From a checkpoint of a small mixture-of-experts model trained on Wikipedia.
Size: 12 layers, vocabulary 8192.
Below are experts of layer 8 (counted from 0) of a mixture-of-experts language model. Rows are named gate (a neuron's input weights, with its number), up (a neuron's input weights, with its number), down (a neuron's output weights, with its number) and show model dimensions 0-255. Each number is 200 + 40 x the weight over its row's rms, rounded and kept within 0 to 999.
Before each expert's rows: "mostly gets" lists some tokens that are sent to it at least half of the time; "raises" lists some tokens whose logits its average output raises strongly, later layers aside. This comes from a sample of Wikipedia text that the model never trained on.

# expert 7
mostly gets: " |\n\n", " would", ".\n\n", "==\n\n", ").\n\n", " could"
raises: "===", "In", " be", "=="
gate0,216,189,171,176,249,157,196,193,240,171,137,153,183,161,256,201,129,140,224,173,155,177,154,261,203,184,195,189,260,151,192,195,195,214,214,236,205,179,205,247,160,232,167,223,254,204,209,194,227,243,210,136,216,227,182,168,178,257,233,280,208,215,184,195,148,230,196,198,199,169,152,181,219,198,223,161,191,134,195,227,199,297,177,206,153,187,284,152,177,197,293,236,219,197,146,280,171,207,167,243,205,165,203,167,182,196,202,161,191,207,120,151,197,153,216,226,273,171,147,187,191,210,215,179,259,199,202,228,186,240,269,193,158,213,170,258,243,182,187,199,225,232,232,223,176,220,195,150,174,239,235,179,236,248,125,239,150,197,206,215,269,190,248,205,50,215,155,266,305,184,206,216,213,230,280,158,168,272,117,217,266,258,221,220,183,283,198,184,198,201,208,235,183,216,237,193,196,252,187,162,210,192,230,226,192,183,188,159,135,239,204,224,172,255,202,179,243,175,273,115,233,169,192,242,178,198,233,263,220,232,259,263,262,249,167,133,155,198,134,193,253,53,214,197,221,168,243,161,191,136,233,206,146,218,253,173
up0,236,249,146,158,228,176,217,190,206,104,308,207,139,120,202,204,232,247,196,201,182,241,198,168,183,174,172,161,182,207,212,194,184,208,247,136,163,172,195,256,214,237,265,222,204,100,168,234,193,224,167,173,234,191,290,191,289,227,111,173,180,141,201,110,236,200,188,226,201,262,195,178,217,144,150,171,188,224,157,173,191,146,237,245,162,218,146,249,111,212,217,191,195,248,194,170,177,219,94,193,179,156,170,160,169,145,173,215,186,234,249,244,204,188,185,172,117,291,317,243,214,248,152,224,135,167,273,201,158,163,175,210,190,211,258,154,174,210,202,217,170,251,180,173,202,170,145,195,254,231,189,256,176,206,109,181,143,218,253,183,134,234,173,198,267,119,181,196,229,260,215,161,167,189,121,227,199,153,192,184,228,214,198,218,170,210,200,196,234,198,152,236,195,168,259,234,74,198,211,190,195,133,129,258,149,236,191,192,231,172,197,224,202,181,216,193,209,204,167,226,199,248,145,131,200,207,168,160,227,205,194,209,188,153,163,216,217,218,210,223,215,238,271,176,215,134,163,180,118,214,206,208,238,218,215,184
down0,216,260,228,156,179,220,193,189,183,177,192,111,226,226,280,185,238,185,41,223,200,192,221,237,183,207,176,169,140,182,266,230,174,153,173,178,275,186,209,195,182,165,235,195,192,174,238,186,175,153,225,136,181,156,225,210,193,224,163,192,211,193,150,171,254,205,218,189,193,170,177,172,170,226,164,186,201,179,214,159,270,150,175,167,176,235,187,182,269,118,208,137,238,184,139,198,213,172,147,147,202,208,157,236,188,140,200,190,158,178,263,180,252,200,225,246,269,184,184,217,215,170,174,165,237,192,162,283,231,235,213,204,178,237,187,214,196,180,240,156,220,194,159,136,133,196,239,156,207,178,196,190,184,233,263,91,146,188,247,202,181,231,220,121,153,198,152,198,198,215,172,284,162,189,148,263,229,202,170,222,166,228,209,244,250,203,271,161,290,234,204,206,234,214,208,279,178,235,138,145,213,245,229,174,143,178,238,162,186,137,216,217,174,182,189,160,150,210,152,126,203,213,110,143,252,226,121,159,155,141,256,210,193,175,194,180,196,289,243,98,218,193,136,131,267,218,230,250,190,190,190,241,197,299,175,190

# expert 31
mostly gets: "°N", "|---|---|---|---|---|---|\n", "|---|---|---|---|---|\n", " UTC", "|---|---|---|\n", "|---|---|---|---|\n"
raises: "|", "-", " -", "\"", "D", "2"
gate0,217,162,188,223,266,179,93,219,216,166,192,97,247,231,172,202,203,197,163,136,192,166,105,189,240,250,238,174,227,97,205,205,227,288,176,191,222,154,223,196,195,189,173,176,81,281,254,156,216,224,177,128,231,205,224,235,202,93,210,202,180,190,172,215,157,187,251,171,259,207,189,200,223,152,158,210,211,203,151,186,182,213,274,148,201,246,232,184,233,155,245,211,186,212,162,197,202,286,223,162,187,194,142,152,164,218,244,239,214,184,218,204,135,219,227,261,162,219,229,229,197,287,286,102,115,229,219,260,202,139,140,231,240,196,153,179,187,254,182,221,237,182,244,158,224,187,181,203,202,225,217,225,222,218,205,203,228,249,172,270,249,191,212,213,192,213,86,189,196,242,216,175,188,228,225,228,187,222,163,195,228,242,157,197,186,218,214,280,210,214,207,221,215,190,164,218,241,197,168,200,214,198,194,297,210,249,200,151,193,161,99,163,193,201,240,212,239,166,207,146,206,157,233,229,280,311,157,196,260,183,176,175,182,196,181,167,189,137,165,282,210,114,267,222,235,216,172,190,198,191,153,195,204,157,169,227
up0,252,90,150,141,191,124,234,222,269,184,253,257,247,244,156,237,212,218,177,214,215,217,238,219,159,216,181,246,233,214,190,165,135,292,226,184,187,197,241,182,270,222,192,184,219,177,173,172,206,267,283,222,205,224,258,204,196,209,95,165,133,242,190,210,265,261,189,197,205,163,255,244,238,171,164,153,223,217,183,203,184,98,244,164,233,233,207,162,170,232,245,247,269,211,193,237,162,136,188,147,169,209,122,261,206,277,207,218,236,199,172,221,262,176,119,259,223,232,216,217,247,274,157,232,267,203,164,216,233,189,251,178,252,200,207,193,205,227,135,249,197,135,168,293,205,208,184,182,208,150,293,242,187,248,180,223,216,222,198,241,174,231,158,278,229,223,244,223,263,262,237,169,199,273,187,226,205,227,157,257,190,246,224,195,186,178,154,262,193,233,154,185,186,194,236,97,174,215,201,119,205,257,167,243,161,201,205,140,136,164,174,177,172,218,144,231,221,233,212,223,238,172,224,237,181,218,246,207,248,167,250,248,208,160,177,232,205,173,230,138,197,223,138,203,172,162,155,245,174,196,206,212,185,155,234,230
down0,175,216,164,193,181,200,129,169,226,218,177,195,233,170,206,174,216,199,136,204,236,195,106,255,238,149,250,260,249,138,193,228,214,226,223,195,124,177,180,190,196,234,242,200,131,241,198,176,194,198,201,117,286,245,168,211,203,194,193,224,220,147,179,205,177,182,169,272,182,161,141,243,250,127,80,254,235,176,147,251,205,215,141,164,224,209,131,195,190,213,173,197,202,218,173,215,223,262,215,170,151,216,173,252,231,175,237,222,127,212,248,182,146,193,198,249,150,159,129,247,173,204,265,230,243,257,124,228,122,248,188,200,211,275,156,193,122,147,212,205,249,206,206,227,240,143,228,192,195,180,219,207,234,194,139,178,225,142,214,220,154,252,216,199,258,200,256,92,236,223,169,280,202,275,198,226,270,203,205,230,228,180,140,160,218,308,218,146,245,202,189,182,180,216,210,224,229,276,161,118,236,198,211,240,160,198,233,154,208,126,242,161,183,146,114,180,187,208,265,245,191,206,243,161,174,141,199,233,269,185,185,129,189,212,152,237,169,179,212,210,239,164,240,261,214,234,254,183,221,189,187,168,239,185,230,221

# expert 26
mostly gets: " \"", " '", " De", " Mc", " We", " Gre"
raises: "A", "I", "R", "T", "b", "H"
gate0,186,112,165,248,260,211,220,214,227,289,211,192,220,207,251,168,273,236,151,218,176,172,230,265,162,242,167,258,224,192,227,150,299,101,239,172,104,189,128,198,210,177,172,175,225,180,226,245,208,160,126,179,186,165,98,241,255,145,224,195,212,232,224,189,199,187,191,172,177,167,267,223,215,209,174,234,211,188,178,203,164,172,232,210,172,248,210,190,173,246,185,152,196,189,203,153,171,199,205,201,216,258,174,193,217,175,219,198,224,106,247,149,215,291,206,136,216,187,210,309,215,279,263,207,166,226,131,239,183,201,235,194,318,207,227,209,159,212,223,188,208,135,189,216,150,217,250,174,236,153,189,179,243,209,161,164,228,205,154,225,198,168,182,172,242,152,247,214,208,170,180,188,224,137,178,233,176,226,245,121,174,188,207,180,211,118,245,198,157,252,197,243,205,137,288,276,220,174,242,170,201,211,157,205,250,206,204,184,225,214,143,152,190,202,175,195,229,288,161,214,184,277,175,254,119,194,239,201,273,178,167,129,243,149,263,200,156,146,189,172,234,211,199,163,208,137,272,216,213,182,177,231,156,157,175,156
up0,228,220,229,187,177,196,229,197,157,152,150,289,182,178,220,222,125,186,239,217,122,290,263,119,177,253,244,193,227,267,193,218,158,235,205,164,192,257,214,202,261,206,252,161,268,168,195,179,151,203,247,199,259,210,218,191,164,221,198,220,265,165,180,209,132,139,153,207,175,232,151,167,205,173,193,226,213,207,167,193,203,198,136,269,291,206,193,232,167,196,130,250,178,178,200,221,162,187,119,248,244,184,182,177,194,215,203,230,210,237,175,155,248,202,258,156,214,187,212,143,241,178,139,232,299,243,224,105,155,204,132,217,193,151,107,181,225,152,221,242,233,215,245,155,262,188,168,121,179,177,140,293,128,185,229,176,135,208,227,216,205,236,218,239,149,161,119,229,209,238,184,203,252,192,142,195,196,222,248,191,248,215,224,179,153,194,234,189,213,183,213,236,187,222,161,188,177,281,258,186,259,157,259,221,179,165,206,234,207,170,265,185,224,187,193,167,149,188,162,189,210,163,300,267,176,135,200,169,173,173,223,154,188,257,140,199,221,329,251,234,192,160,203,168,197,164,217,169,196,225,236,221,225,210,207,266
down0,184,261,180,201,237,205,180,208,264,172,154,211,179,227,218,237,191,182,183,159,147,207,272,166,241,182,197,153,202,264,139,220,230,192,210,258,211,144,239,233,243,213,200,199,254,186,219,154,238,183,167,252,155,152,238,215,143,261,159,211,198,224,220,224,216,316,150,163,186,178,178,238,143,208,181,247,224,198,215,177,185,254,167,162,210,191,150,194,203,231,224,182,131,179,243,255,246,237,216,133,200,203,179,201,209,204,189,221,225,190,236,168,232,198,109,170,221,184,186,260,202,189,176,288,118,247,214,240,177,139,220,164,219,139,185,143,201,197,211,158,181,221,181,129,241,155,178,234,172,152,155,210,182,265,183,235,275,215,190,187,209,235,191,192,123,163,199,233,239,125,230,214,234,132,200,249,167,98,212,167,268,242,211,135,262,198,172,239,195,197,150,192,197,244,199,150,204,160,252,271,252,246,180,197,167,218,180,171,215,152,208,219,286,240,126,154,166,193,183,237,158,179,87,285,95,217,284,254,155,121,168,173,271,170,170,248,168,196,218,171,260,244,230,226,222,142,210,249,265,158,172,185,206,246,225,229